Experts of a small language model.
Size: vocabulary 8192, 46.9M parameters.
Below are experts of layer 5 (counted from 0) of a mixture-of-experts language model. Rows are named router (the router's row for the expert), gate (a neuron's input weights, with its number), up (a neuron's input weights, with its number) and show model dimensions 0-127. Each number is 128 + 24 x the weight over its row's rms, rounded and kept within 0 to 255.
After each expert's rows: a language model's description of what the expert responds to; "gets" lists some tokens that make up at least twice as much of what it gets as of all text. This comes from a sample of Wikipedia text that the model never trained on. Tokens count by the router's weight.

# expert 44
router [140 142 150 129 135 120 111 138 129 134 100 121 146  80 102 142 129 129 150 151 128 124 118 159 164 119 112 136 157 114 156 105 123 145 146 103 113 125  93 104 114 152 110  91 179 106 142 121 141 117 155  65 102 155 137 122 117 125 110 162 133 127 192  89 129 133 124 156  98 129 125 109 138 116  85 126 133  98 122 169 169 143 187 151 129 130 108 103 107  93 136 135 141 134 142 132 155 108 152 106 107  80 150 103  84  82 112 139 127 133  95 122 140 118 120 108 127 140 117 137 123 140  93 123 129 111 171 100]
gate0 [136 144 100 147 138 118  71 127 128 123  86 134 127  89 145  97 136 136 157 175 129 127 131 125 183  90 112 113 129  75 163 120  96 117 102 121 128 124 104 122 109 173  90 131 165 107 163 108 144 125 134  90 105 137 122 133 155 127 149 149 132 133 157  84 136 152 131 138 113 168 121 103 125 149 126 140 134 142 136 134 171 129 112 170 112 117 113 116 138 136 166 114 136 133 135 105 147 115 135 113  70  74 126 142  93 107 127 108 115 154 107 121 125 113  91  95 112 137 146 129 121 135 125 115 130 160 154 114]
up0 [128 143 116 155 106 123  83 118 118 120  96 156 135 108 152 104 129 152 149 168 160 131 112 116 151  99 103 100 127  99 126 121  74  96  98 136 137 107  99 136  87 144 102  96 141  86 155 122 138 154 113 111 130 126 115 113 122 143 165 153 165 119 150  97 152 123 132 138 126 156 116 102 120 162 119 151 134 143 138 125 162 141 127 177  95 128  90 120 167 142 154 103 149 133 135 116 144 130 125 130  60  96 117 131  61 102 134 122 106 170 108 129 112 109  76  90 108 127 132 126 117 155  98 142 149 153 155 134]
gate1 [135 101 107  87 118 122 179 150 139 123 122 122 118 137 135 110 156 101 129 117 156 151 113 118 142 179 105 105 154 176 120 152 134 151 133 131 103 104 139 126 127 163 108 133 151 126 116 158 134 166 133 149 130 143  50 118 125 156 121  81 109 116 136 146 129 143 136 136 146  89 131 133 120  86  94 111  94 109 152 135 140 111 165 130 141 117 189 141 125 154 121 142 136  76 144  95 130 109 148 157 135 114 131 146 145 105 133  89 182 133 120  85 166 123  98 120 104  70 124 119 118  76 175 139 123 150 116 145]
up1 [116 115 124 131 142 121 148 133 123 132 138 123 106 164 105 142 116 142 124 133 134 132 130 121 156 169 146  99 134 128 138 143 128 116 133 179 141 126 144  98 139 147 128 125 151 103 116 150 149 175  72 121 110 107  90 154 173 123 136  81 109 137 148 166 112 194 126 130 167 134 155 117 117 148 136 139 104  99 182 129 137 113 156  90 151 134 150 116 146 142 129 125 123 133 106 154 132 114 166 153 161 134 133 141 118 135 127 114 109 159 140 130 122 134 147 124  87 121 115 122 160 115 151 132 119 139 144 141]
It responds to: Letter m pieces. Single-letter pieces, chiefly m or M starting a word split apart, e.g. m+atters, m+ines, km, mm, also other lone letters like V.
gets: " M", " m", "m", "M", "-", " f"

# expert 36
router [146 140 123 164 175 142 154 129 131  93 157 109  87 107 128 132 137  92 156 167 191 123  99 157 117 128 157 105 136 121 153 119 124 164 116 154 167 154  88 120 130 131  97 147  99 114  88 131 131 162 128 105 111 121 126 146 161 151 155 163 130 178 143 101 169 145 133 132 138 111 114 135 141 149 142 131 186  60 100 149 145 134 152  89 122 122 125 116 130 121 106 119 119 142 141 106  96 137 162 107 119 129 118 111  78 123  96  93 130 117 132 113 123 106 115 141 115 110 137 107 112 152 161 118 102  97 141 113]
gate0 [121 131  64 131 193 104 191 113 144 139 143 145 106 111 112 145 118 144 126 141 107 107 116 142 135 161 152  94 172 107 174 136 107 150 117 109 189  95 113 150 170 111 103 176 138 127 148 117  80 106 123 163  95  81 110 134  70 117 157 108 151 143 145 148  86 126 120 125 128 127 137  89 163 160 126 152 143 124  87 125 161 115 151 105 125 129 150 124 133 111 112 165 103 156 142 124 114 142 123 155 110 159 147 105 146 107 148 100 122 150 136 107 142 106 187 125 123 114 124 112  80 147 126 103 105 157 110 110]
up0 [115 132 125 147 145 119 132  87 117 124 185 167 118  97 147  82 124 147 152 115 108 115  74 110 158 113 110 211  80 152 155 140 144 160 128  93  73 149  99 116  73 136 116 125 151 154 141 109 170 183 131 157 116 123  90 123  99 118 164 113 168 125 109  98 151 171 121 143  98 129 114 126 142 121 145 159 131 127 108  91 147  98 124 112 135  90  63 170 147  89  95 115 131 128 161 147  91 156 101 117 136 157 128 119 165 106 116 113 119 115 129 167 118 142 120 143 101 106 135 110 157 116  81 135 133 135 122 119]
gate1 [134 148 102 150 141 124 130 126 160 168 177 147 123 136 106 100 149 121  94 140 126 149 129 119 127  94 178  95 178 111 145 116 133 146 170 159 145 140 108 151 133 114 137 127 145 129 147 127 124 160 132 150  92 170 142 123  96 144 124 182 150 144  95 120 104 111 110 118 130  89 120 183 143 143 152  97 158  87  98  90  99 129 144 106 128  86 125 112 146 144  90 161 117 120 141 147  96 134 127  98 177 101 136 157 127 107  93 118 131  93 121 176 142 128  81 151 129 118 150 111 117  94 103 151 101 138 123 147]
up1 [121 137 188 142 119 147 162  90 136 137 114 145 128 138 152 123 170 117  68 176  99 125 133  94  98 142 155 161 126 101 145 127 163 157 115 143  81 125 114 105 143 139  70 124 104 130 128 149 120 136  88  98 112 133 140 138 142 115 145 118 114 158 107 119 123  95  99  99 147 123 123 143 126 153 149 157 127 135 141  90 106  90 119 110 151 106 139 110 145 121 139  65 132 118  97  72 114 136 157  82 184  94 162 136  85 100 113 131  97 100 135 126 105 116 125 161 114 131 144  92 132 156 130 121 145 113 125 128]
It responds to: Numbers and name pieces. Day and year numbers in dates and tables, February, and second pieces of capitalized headings or names like S-te-ve.
gets: "7", "9", "20", "13", "19", "14"

# expert 17
router [157 156 105  94 119 114 110  86 179 124 165 136 134  79 172 156 139 144  98  80 131 130 115 167 115  65 113 143 122 158  97 143 108 154 119  96 133 128 137 127  95 180 124  97 131 139 129 120 149 159 120 145 133 143 128 109 107 119 124 132 106 140 106 137 111 122 120 135 137  52 141  99 155 129  95 129 100 134 121 169 148 144 179 113 126 114 137 141 127 137 152  90 149  84 140 115 128  99 147  73 149 112 110 122 111 125 133 157  90  89 133 128 150 114 199  97 144 133 123 113 107 153 151 122 136 109 140 137]
gate8 [165 133  98  81  98 101 147  93 157 117 129 135 130 107 166 189 127 108  94  93 125 139 101 127 122 102 127 107 135 129 124 147 116 157  65 123 122 136 151 134 133 162 131 101 144 164  98 136 194 125 128 136 109 129 103 142 142 119 125 119 113 171  88 127 131 125 140 139 152 105 119 117  99 131 118 165  94 135 153 152 119 102 127 123 106 104 111 142 152 170 156  78 122 110 110 118  92 115 151 144 115 130 159 104  99 119 158 124 101  74 139  94 158 121 179 116 156 130 141 108 133 144 118 140 111 121 149 114]
up8 [163 129 135 101 121 140 169 136 145 114 135 144 122 112 159 178 110 121  83 128 147  76  98 138 153  96 131 121 114 127 109 174 100 114  65 110 114 127 146 145 165 119 117 108 111 140 156 113 176 129 190 170 104 114 122 134 147 105 131 127 129 144  60 125 127  93 133 118 142 114 146 105 102 158 144 129 124 156 161 147 142 119 103 130 128  95 125 118 123 161 146 128 157  94 138 109 111 154 100 104 120 127 163 107  82 156 140 127 106  70 145 103 147 127 152 104 152 135 152 154 145 111 115 120 111 149 170 120]
gate9 [161  93 109  83 126 117  62 154 124 139 122 116  84 113 104 134  70 108 148 136 147 107 100  98 122 149 156  89 147 137 126 108  71 100 127 125  98  88 170  97 114 151 127 141 133 132 112 151 135  94 118 113 105 136 144 140 120 120 170 125 108 146 116 108 142 109 128 154 115 145 134 122  92 116 125 105 101 112 125 113 102  86 141 138 135 168 106 126 164 114 148 146 138 142 105 128 149 157 176 119 151 129 147 134 102 123 128 155 163 172 145 148 142 119 150 135 180 148 130  78 147 116 129 111 159 133 130 137]
up9 [132 103 138 155 159  73  88  82 137 145 154 169 113 128 136 122 134 131 120  93 158 173  81 106  79 126 123  98 113 149 125  93 114  57 103 160 114 128 135 101  68 131 127 166  99 108 155 113 135 133 127 126 113 143 142 134  77 172 126 147 167  93 104 150 113 136 115 145  91 120 132 159 114 138  88 131 157 113 150 138 111 153 137 123 119 131 116 132 135 146 123 181 138 140 142 150 123 133 138 101 171  82 118 148 139 127  69 166 144 135 158 121 140 118 128  91 144 143 105  91 114 130 175 123 122 151 124 183]
It responds to: Census and table cells. Census demographics text and table pipes, such as About before percentages, median, households, females, was before population counts.
gets: " |", " ", " to", ".", " (", " of"

# expert 55
router [125 142 159 132 126 156 146 158 109 164  98 148 144 136 167  77 150 131  97 159 113 112 157 135 154 111 117  87 133 131 123 112  96 153 119 134 126 131 131 119 119 162 153 127 147  88 117 145 139  94 167 128 132  95 150 102  99 192  92 128  88 120 108 138 144 153  97  79  87 155 122 111 129 161 143 107 111 169 157 136  98 155 130 131 111 132 107 104 132 133 104 122  84 135 164  96 113 121 143 156  80 134 129  90  79 126 125 118 121 171 123 122 153 103 118 154 132 121 194 122 133 114 171 107 108 118 158 128]
gate0 [156 145 156 121 212 130 109 131 127 148 161 140 153  80 120 120 131 111 116 134 153 121 164 127 135 115 111 151 131 102 120  82 119 102 120 120 101 175 137 102 228 134 138 132 121 104 158 105 170 168 126 178 102  79 163 120 202 169 144  80 114 125 154  85 139 135  94  99 128 170 118  90 123 167 151  77 147 144 116 120 103 119 107 109 128 129 119 106 152 159 110 129 102 129 152 133 137 184 141 146 105 105 174 104 152 134 135  93 105 104 122 144 132 139 125 116 134 165 145 147 116 151 137 126  92 138 171 137]
up0 [113  91 161 112 173 151  85 160 102 151 166 161 149 138 160 111 145 128 136 127 142 113 162 145 109 128 147 136 151 123 167  90 124 127 153 128 147 138 109  98 200 116 112 133 126 104 141 115 134 130 146 163 150  98 147 106 134 113 167 107 112 100 121  61 115 126 114 134 129 148 110  88 110 171 131 107 108 176 158 138 136  88 133  84 140 138 137 112 170 129 152 121 117 114 137  91 129 185 135 122 134 149 148 106 152 147 114  88 154 153 138 137 154 163 151 142 161 168  87 112 132 124 121 115 158 162 141 119]
gate1 [127 111 115 107 160 111 147 135 142 165 114 116 112 126 143 118 120 182 114 103 185  90 131 140 104 128 148  93 103 128 109 110 109 112 102 104  96 127 112 124  98 147 141 103 111 108 106 110 167 156  80 150 132  85 104 118 159 130 145 136 123 126 218 106 118 156 124 129 110 125 123  79  96 149 132 108 132 168 140 133 132 154 177 140 138 159 119 126 119 130 175 148 133  75 140 119  81  64 135 143 123 108 114 141 159  94  98 132 134 122 123  75 104 135 157 117 154 116 126 119 132 134 147 116 132 120 144 100]
up1 [126 119 111 106 153 124 187 112 120 147 146 100 142 185 100 158 134 141 148  98 110  90 140 119 142 178 146 133 105 138 118 113 151  98 113 141 112 137 139  98 156 118 118 139 159 179 100 137  79 165 149 144  94 136 128 134 129  88 159 116 154 143 143 125 131 123  97 104 134 143 119  96 141 148 145  90 143 171 141  95 149 146 126 133 147 127 123  80 107  90 117 177 119  93 115 126 153 153 128 104 188 124 159 123 131 133 120 123  96 128 126 127 173 140 110 115 145  98  98 141 165 123 128  94 119 140 143 116]
It responds to: Table cell separators. Pipe characters between table cells, plus semicolons in results lists, e.g. episode tables, medal counts, election results.
gets: " |", ";", "|", "===", " —;", "72"

# expert 57
router [147 113 111 158 119 129  66 175  97 159 169  63  98  92 136 124 113 108 118 146  96 105 159 147 127 114 153 119 118 138 142 120 103 111 102 145 138 146 111  86 131 114 171 126 111 141  79 124 129 114  82 121  80 143 144 136 102  95 128  94 141 127 145 135 132 171 158 107  86  93 121 113 109 162 134 145 129 158 106 144 113  93 133 110 174 115 157 117 104 123  88 120 151 157  94 130 177 125 128 119 157 135 110 118 114 124 127 139 150 147  93 130 138 146 135  94 124 104 118 115  99 107 131  87 149 107 151 109]
gate0 [155 120 141 115 125 124 144 146 159 121 133 129 118 123 105 137 130 123  86 132 145 118 154 140 139  99 127 142 140 183  98 147 105  97 129 137 159 145 105 144  85 157 168  98  92 116 164 121 110 166 107 105  91 202 104 112  85 115  51 130  74 130 104 159  83 101 116 119 139 113  84 111 144 119 137  97 134 138 120 142 157 119 123 137 125 122 107 145 138 106  91 165 131 148 119 136 142 142 164 121 126 127 125 150 149 144 150 165 119 113 145 121 130 122 149 163 116 127 140 143 172 149  99 104  88 144 127 132]
up0 [129 127 136 127 115 180 119 123 176  95  87 120 135 116 119 147 134 126 104 109 164 134 141 116 118 115 139 122 108 128 126 133 128 129 111 148 126 132 130 151 168 106 121 157  91 102 145 127 126 109 126 105 105 147 124 131  61 124 110 148 103 134 136 165 146 145 117 111 133 114 101 173 127 140 142 125 143 157  96 137 140 165 167 163 106 122 155 116 116 126 113 140 140 143 127 127  67 212 114 115 150 159 121 118 111 136 136 129 104 116 146 192 137 133 129 181 121 121 149 115 170 157  98 122 116 119 164 144]
gate1 [144 113 147 142 174 123 113 105 109 128 135 120 131 105 166 147 130 112 147 127 156 161 102 119 132 128 142 147 135  55 176 171 114 129 128 141 197 117 131  98 104 160 124 146 147 127 154 125 121  79 141 126 119 126 115 129 118 124 103 145 155 130 110 135 124 186 146 131 149  97 111 132 142 170 148 147 155 117  84 186 107 152 101 124  97 155  85 101  97 114 164 138 105  75 133 119  96 137 121  96 111 120 139 101 126 105 134 158 128  88  87 114 127 135 131 158 118 151 124 116 159 170 101 143 158 121 127 134]
up1 [111 143 124 124 167 138 151  82 150 134 135  94 160 150 149 106 113 150 118 140 116 109 165 120  97 143  90 168 132 123  84 113 109 124 101 107 148 109  93 123  69 108 133 108 111 175 146 120 146 125  86 103 157 194 131 139  93 122 123 156 107 155  90 132 175 113 139 158 111  71 157 117 179 175 128  81 121 123 127 141 122 117 131 140 115 146 135 136 116 113 120 138 125 130 145 151 142  99 100 105 103 166 154 113  92 138 122 132 145  94 130  92 147 131 161 106  98 136 151 150 166  88 106 119 116 128 129 128]
It responds to: Romance name fragments, En-. Capitalized word-start En (Enlightenment, Enabling) and endings of Spanish, Portuguese or Dutch names and places, such as Rodrig-o, Heer-en-veen.
gets: "o", "'s", "z", "a", " May", "et"

# expert 49
router [153 121  92 118 127 147 135 103 132 134 177 112 144 125 121 131 138 123 112 108 141 120 116 150 130  97 125 121 186 144 128 146 142 130 136 143 119 108  97  96 117 111 109 104 137  98  92 160 140 149 119 132 103 156 147 114 141 133 131 168 128 131 163 159 122 120 113  97 115  96  86 109 137 147  97 122 124  71 135 131 136 128 103 103 157 118 106 170 132 134 100 123 126 140 136 118 104  98 131  88  99  88  91 122  78  75 126 150 104 110 140 148 170 103 147 116 151 108 117 116  89 124 116 101 147  90 164 142]
gate0 [106 153 101 125  90 104 147 124  85 102 137  98 164  70  92 134 102 139 116 127 177  57 138 154 137 114 132  86 161 138 103  94  86 108 130 130 106 107  94  96 131 145 111 119 144 115 114  98 175 117 102 127 124 161 132 131 146 123 128 110 138 146 133 130 125 145 118 152 145 105 113  88  98 146 136 126 119 154 135  86 117 129 142 128  96 123  96 141 141 138 178 110 117 112 100  65 109 110 142 143 154 125 118 162  96 117 118 143 116 152 121 107 123 100 132 123 149 148 113 105 115 137 146 133 137 138 136 165]
up0 [152 129 123 129 176 188 123 133 109 120  97 147  98 139 139 111 135 135 161 171 131 190 104  84 165 156 117 145 151  96 138 140 160 131 133 134 159 155 110 131 161 101 169 121 113  82 123 110 114 141 135 109 139 130 138 165 144 155 103  91 128 110 136 143 161  91 129 109 117 165 125 110 166 127 139 154 124  93 174 159 125 131 138 124 136 134 136 107 113 128 127 144 127 119 145 144 142 162 162 116 152 135 122 145 160 125 153 108 137 135 121 118 115 144 130 103 115  95 175 148 152  93 132 126 104 124 113  58]
gate1 [131 125 119 178 144  84  74 147 145 101 154 108 112  94 104 121 131 122 153  98  90 109 142 106 141 119 176 165  99 138 166 115 142 160 108 139 116 132 108 122 158 155 142 146 106 124 114 135 133 162 122 115 123 103 111 135 123 120 167 140 104 140 134 138 117 129 151 114 136 158 176 117 128 114 139 100 128 147 120 120 173 120 146 126 116 160 152 122 112 132 116  78 126 165 112 134 104  95 117 141 119 127 143 113 150 126 107  92  94 123 106 151 129 112 134 208 118  92 135 140 142 124 134 112 110  86 138 106]
up1 [108 143 145 103 120 118 143 134 152 135  81 102 147 126 112 123 115 116 133 138 161 148 125 156 131 119 123 114 142 106 171 151 138 100 146 150 124 106 151 110  88 148 140 112 174 152  97 146 140  84 158 108 162 140 113 106 187 132  58 100  97 136  82 182 179 132 104 147 136  91  92 144 166 131 137 129 125 105 142 142 115 150 138 156 167 146 143 156 112 149 143 186 129 124 152 168 152  99 116 111 116  90 110 162  92 123 112 118 137 142 137 120 155 142 105 117 119 161  86 124  94 128 134 125 134 160 131 151]
It responds to: Prepositions and dep- starts. Prepositions, hyphens, years and dep- word starts in descriptive text, e.g. depth, deposited, depression, referred to, derives from.
gets: "-", " from", "20", " as", " in", "19"

# expert 52
router [147 126 123 105 146 147 125 150 164 146 107 115  95 127 127 159  84 100 125 116 159 117 129 141 136 126 135 115 164 164 128 166 155 154 128 141 175 142 101 125 125 139 128 130 147 110 102 131 143 142 133 103 123 170 108 126 156 159 148  77 103 116 188 105  92 103 133 108 141 137 112 111 148 152  89 111 155 132  98 169 101 101 137 107 145 113 139 144 161 130  80  95 115 128 132 107  89 110 149 111 100 130 142 137  86 101 133 111 114  95 130 121 163 125 106  70 132 102 115 138  78 129 120 126 105  99 140 128]
gate0 [ 93 107 126  99 160 123 141 135 119 130 103 106 138 151 118 117  78 141 109 116 158 124 152 113 148  97 130 142 120 145  95 132 112 146 138 125  95 131 105 126 122 121 127 107 120 114 126 144 101 187  82 145 147 103  96 114 111 120 109  88 118 145 187  56 194 141 131 136 162 123 113 118 146 141 127  99 163 119 161 109 140  99 140 109 127 113 189 123 139 108 131  85  89 129 108 154 123 162 106 107 166 126 134 112 116  83 109 131 131 114 150 160 151 116 180 110 138 127 147 150 142 158 121 128 145 140 121 107]
up0 [136 140 164 156 126 140  99 128 128 162 175 121 122 126 160 131 145 114 166  93 156 102  89 163 146 134 118 107  87 119 162 152 139 108 125 140 141 145 160 130 129 108 143 156 140 198 134 129 124 121 143 106 102 148 126 131 113 108 150 166 142 113  79 192 112 102 117 146  91 141 116 140 113 118 152 141  88  82 124 178 131 151 153 138 127 128 110  90 141 132 137 187 118 146 141 140 101 122 106 140 144  91  95 181 145 131 160 139 159 141 130 136 126 119 140 164 133 121 134 133 135 114 103 144 154 127 132 123]
gate1 [154 133  92  82 128 156 110 133 149 103 109 115 130 129 172 104 129 140 134 152 169 133  85 126 103 133 125  98 132 130 142 138 131 126 140 126 126 172 111 157 104 145 114 146 146 131  98 107 129 159 162 109  85 152 137 166 136 183  97 155 153 127 175 180 140  84 107 113  67 155 124 106 163 140 126 116 148 143 106 144 127 115 118 128 148 137 107 125 159 103 122 107 101 104 109 133 139 130 170 122 100 167 136 111 141 108 102 154 143 110 106 105 160 162 133  94 123 128 128 126 115 151 114 164 140  89 113 119]
up1 [150 170 125 138  84 131 131 126 129  54 129 133  85 112 174  96 151 103 154 132 133 112  81 100  92 134 139 122 121 139 110 110 143 153 110 134 135 147 110 126 126 165 126 121 145 125 151 108 153 159 170 111 120 148 125 178 170 114 113 143 138 108 158 101 120 109 155 155 107  85 139 170 108 114  85 100 108 111 144 142  95  84  98 124 196 134  88 158 126  80 127 149 134 110 133 134 121 124 114  95 164 103 130 129 151 125 153 115 103 145 137 138 128 157 105  93 173 106 109 111 145 147 142 153 151  85 140  88]
It responds to: Word-internal pieces after capitals. Middle word pieces after a leading capital or letter, such as raw in Crawford, Ind in Indoor, Ass, plus year digits like 23, 25.
gets: " by", "d", "25", "D", "ad", "23"

# expert 18
router [111 163 166  83 162 151 108 160 115 138 130 115 141 159 164 113  98  71 107 145 117 167  76 161 135 131 168  90 157 136 123 115 157 109 129 129 126 126 100 138 128 101 138 124 156 127 106 123 106 125 139  99 128 147  98 145 139 138 102 114 129 128 110 124 136  95 134 133 139 128 122 141 150 118  97 115 145 125 111 159 147 107 132 145 170  81 123 164 181  96 144 117 155 128 108 104 157 128 166 104 123 108 156 120 106 131 125 136 114 144 118  95 119 115 132 136 140  91 156 168  97 140 139  97 146 135 126 122]
gate0 [124 134 173 181 132 134  96 122  63 135 124 141 121 106 116 136 100 124  76 165 124  84 107 141 121 112 166 119 168 125 153 148 108  88 146 131 148 134 146 160 115 156 138 113  59  75 140 121 145 106  88 114  90 137 130 107 146 127 153 138 138 147 168  95 134 100 128 103 146 128 103 125 125 107  97 146 141 151 144 102 124 148 107 102 120 124 110 116 145 164 142  87 133  81 123 168 122 153 176 106 149 140 119  85 103 104 132 114 150 117 110 114 122 121 105 120 151 141 126 135 122 151 171 135 145  93 158 107]
up0 [116 130 124 153 146 113 144 159  57  96 112 125 131 129 117 108 119 143 126 138 119 136  88 118 126 138 103 118 169  94 143 121 121 131 111 165 151 124 142 160 142 140  71 128 116  92 108 173 117 201 100  94 114 108 114 135 205 139 154 136 136 158 145 105  57 123 103 138 119 128 120 161 114 132 109 109 114 132 130 126 118 157 154 130 100 140 137  92 109 132 143 154 135  92 120  80 109 167 124 114 137 105 129 122 120 158 139 129  99  68  74 125 113 116 120 104 114 137 133 124 134 124 167 132 132 140 158 110]
gate1 [137 124 134  81 145 106 146 120 122 155  96 137 142 206 129 111 128 135 114  96 141 138  93 129 140 137 175 151 140 126 125  88 156 130 155 123 104 109 146 163 123 117 121 143 165 114  94 125 123 104 168  99  87 137 133 132 180 109 129 116 111  96 123  78  56  97 127 106 161 168 151 145 153 140  90  74 144 136 112 147 130 134 147 126 167 118 118 134 153 113 118 119 120 133  99 148 141 137 130 138 159  95 150 149  63 129 133 156 130 139  92 110 144 121  93 174 128 125 149 109 144 147 122 104 108 134 127 138]
up1 [126 122  88 172  94  98  64 107 151 128 168 124  86  89  89 141  86 142 132 125 118  92 171 115 169 146 148 144 102 119 131 141 191 155 132 121 116 149 135 177  91 139 138 130 113 137  83 108 133 119 184 116 103 152 133 133 153 145 170 131 113 145 155 112 111 133 102 127 105  75 110 124 108  87 121 139 133 133 107 169 153 115 121  92 134 181 147 104 146 115 109 120  99 144 124  77 141 116  87 139 159 122  72 137 149 105 129 116 128 129 117 128 121 149 106 149 123 121 103  87 134 120 112 131 150  97 125 113]
It responds to: Fragments after f or w. Word-middle pieces after an initial consonant like f, fl, w, as in f-ran-kly, f-ron-ts, fl-ed, plus names like Frank, Jean.
gets: "0", "us", "en", "les", "ran", "el"

# expert 13
router [146 134 167 134 101 132 121 124 124 166 110 129 130 113 104 157 140 116 106  85 162 168 119 128 121 150  99  65 145 127 204  91  89 152 146 141 139 126  97 165 149 118 162  84 140 141 163 151 131 106 123 128 156 127 125 119  88 165 109 144 123 119 161  99 154  84 137 134 108 110  92 174 128 122 136 127 128 121 104 148 142 147 150 121 103 124 121 139 161 114  60 148 156 144 122 116 137 126 115  90 123 151 142 139  89  76 114 159 114 147 152 112 117 132  92 150 144 130  94 131 127 159 113 152 143 115 137 125]
gate0 [138 106 145 170 167 142 165 111 116 152  74 122 110  92 100 136 108 100 167 111 176 113 131 100 117  85 127 140 105 151 129 151 139 114 123 112 171 159 149 128  77 128 170 126 131  58 119  90 146 140 121 118 134 155 131  98 140 101 120 100 111 132 147  92 155  88 152 113 129 120 103 132 114 117 130 113 151 120  86  84  79 125 152  91 142 103 111 115 123 105 142 130  92 149 140 120  70 159 154 119 116 152 145 117 144 119 128 159 110 105 126 111 125 151 120  85 127 129 162 104 140  97 134 114 109 147 181 148]
up0 [ 95 147 112 112 138 140  84 129 149 141  90 166 136 115 145 124 122 130 169 151 142 102 125 114 124 162 131  96 128 172 128 152 124 128 108 132  92 105 150 103 109 121  92 157 136 125 126 112 131 145 201 110 167 174 125 115 108 131 170 151 166 163 137 144 120 143 175 149  69 153 135 152  97 109  90 138 101 130 106 152 130 111 132 170 133 147 133 118 128 118 121 153  98 122 125 152 120 150 146 147  88 121 136 148 111 115 135  93 137 105 140 108 136 142 141  94  98 138 119 117 106 119 102 154  78 130 121 125]
gate1 [115 144 187 142 144  92 147 131 113 173 134  71 140 150 100 128 124 101 124 126 123 107 137 146 126 141 107 139 131 112 186 121 132 105 126 114 134 177 162  67 228  99  86 156 150 140 110 142 121 117 103 126 110 117 134 135 162 141 153 139 129 157 150  97 154 128 122  69 157 122 112 118 121 134 142 127 150 136 124 100 127 148 136 104 159 120 121 138 147 144 147  88 135 147 109 164 117 117 115 158 133 138 130  55  82 135 150 145 146 152 136 150 107 108  89 170 144 119 136 133 140 108  99 113 147 111 119  76]
up1 [119 148 174 146 146 116 154 117  92 173 107 103 149 144 100 109 111 109 144 115 128  96 134 123 110 169 117 135 169  97 139  99 109  92 118 136 130 169 162  75 219  99  90 158 163 124 104 128 122 141 124 115  99 119 120 141 134 154 152 100 127 175 133 138 139 146 119  82 154 115 143 112 101 137 146 143 140 146 125 122 121 158 133 135 140 125 122 128 124 152 144  84 120 132  99 148 120 116 136 164 116 114 107  57 128 132 146 106 132 122 129 184 125 106 111 161 167 149 118 151 144  85 124 111 122 159  83  85]
It responds to: Word-start pieces after articles. First pieces of common lowercase words after the, a, each, their, especially ch, f, b, h, e.g. chose, channels, challenge.
gets: " a", " f", " b", " c", " t", " an"

# expert 43
router [143 161 115 103 166 131 136 134 137 157 117 152 153 126 126  92 124 144 132 139 131 151  89 169 139 108 122 133 142  92 152 116 137 181 141 139 117 174  93 120 169  82 130 113 120 116  93 140 125 124 159 100 154 129  83 111 170 139  91 136 120 161 130  76  91  68 101 106 153 150 161 133 141 145 123  87 112 147  80 158 116  80 130 144 168  80 121 149 113 142 140 153 144 127 121  99 147 103 136 129 132  68 113 135 127 116 118 164 143 147 132 114 136 153 151 145 116 167 141 149 124 112 156 109  89  96 113 122]
gate0 [118 120 122 115 160 113 132 145 127 189 119 117 137 174 116  98 120 121 138 122  98  94 127 145 151 148 131 131 119  97 145 125 152 125 115 165 141 154 135 105 178 141  68 103 111 106 136 115 125 181 124 131 128 158 114 137 112 127 132 132 104 151 165 100 134 133 169  91 170 152  96 116 137 130 140 116 141  97 106 120  85 170 134 111 133 117 144  86 133 146 165 137 104 124 114 183 109  80 202 128 162 148  95 133 128  85  77  92 130 130 140  70 173 107 162 122 142 127 148 133 123 114 157 124 107 115  94  85]
up0 [138 141  80 146  97 108 111 119 127  86 117 115 127 107 141 150 125 153 168 119 138 111 159 102 130 125 129 147  59 172  88 108 136 115  92 112 120 152 138 131 142 159 134 153 145 119 129 156 119  77 156 124 113 146  90 127 152 121 122 107 106 115 156 149 141 145 106 140 125 130 136 128 119 118  96 163 120 124 157 164 131 122 105 137 153 115 115 132 113 127 133 127 126 119 122 121 142 121 116 193 152 143 145 109  94 109 119  97 157 129 122 134 113 145  89 173 141 133 127 136 112 112 102 150 170 133 123 168]
gate1 [157 142  88 177 158 147 134 114 153 104 168  94 135 103 134 109  96 126 176 137 141  97 141 130 152 184 124 156  96 151 109 129 126 100 136 109 149 138 109 108 132 142 143 152 126 176 122 108 157 116 109 122 169 164  99 157 117 120 107  98 145 141 148 124 105 131 134 116 121 118  97 106 141 121 150 122 155 109 155  50 138  98 113 155 118 108 110 111 100 134 136 136 135 109 126 126 123 104 142 140 122 101 138 146 153 105 157 103 146 120 144 125 166 137 124 132 125 138 139 135 148 166  86  98 140  89 112 115]
up1 [146 124 152 154 109 139 126 154  91 101 118 143 127 103 132 162 128  91 116 131 133 114 131 164 144 155 127 134 101  98 109 132  86 153 111 146 136 120 196 167 145 135 104 110 119 101 136 125 100 171  86 127 121 118 133 139  93 108 100 138 102 134 116 129 147 172 165 116 157 136 118 131  99 138 138 109  83 128  93  80  95  95 135  93 118 114 118  83 145 127 110  97 122 151 132 126 124 180 155 101 138 185 141 129  97 136 127  97 105 165 122 135 125 126  91 123 104 105 144 128 153 143 126 148 140 159 113 114]
It responds to: Mid-word vowel suffixes. Inner or final word pieces such as us, ius, ine, ace, e.g. Bus, Business, vineyards, often in species or Latin names.
gets: "us", "is", "ine", "ia", "um", "le"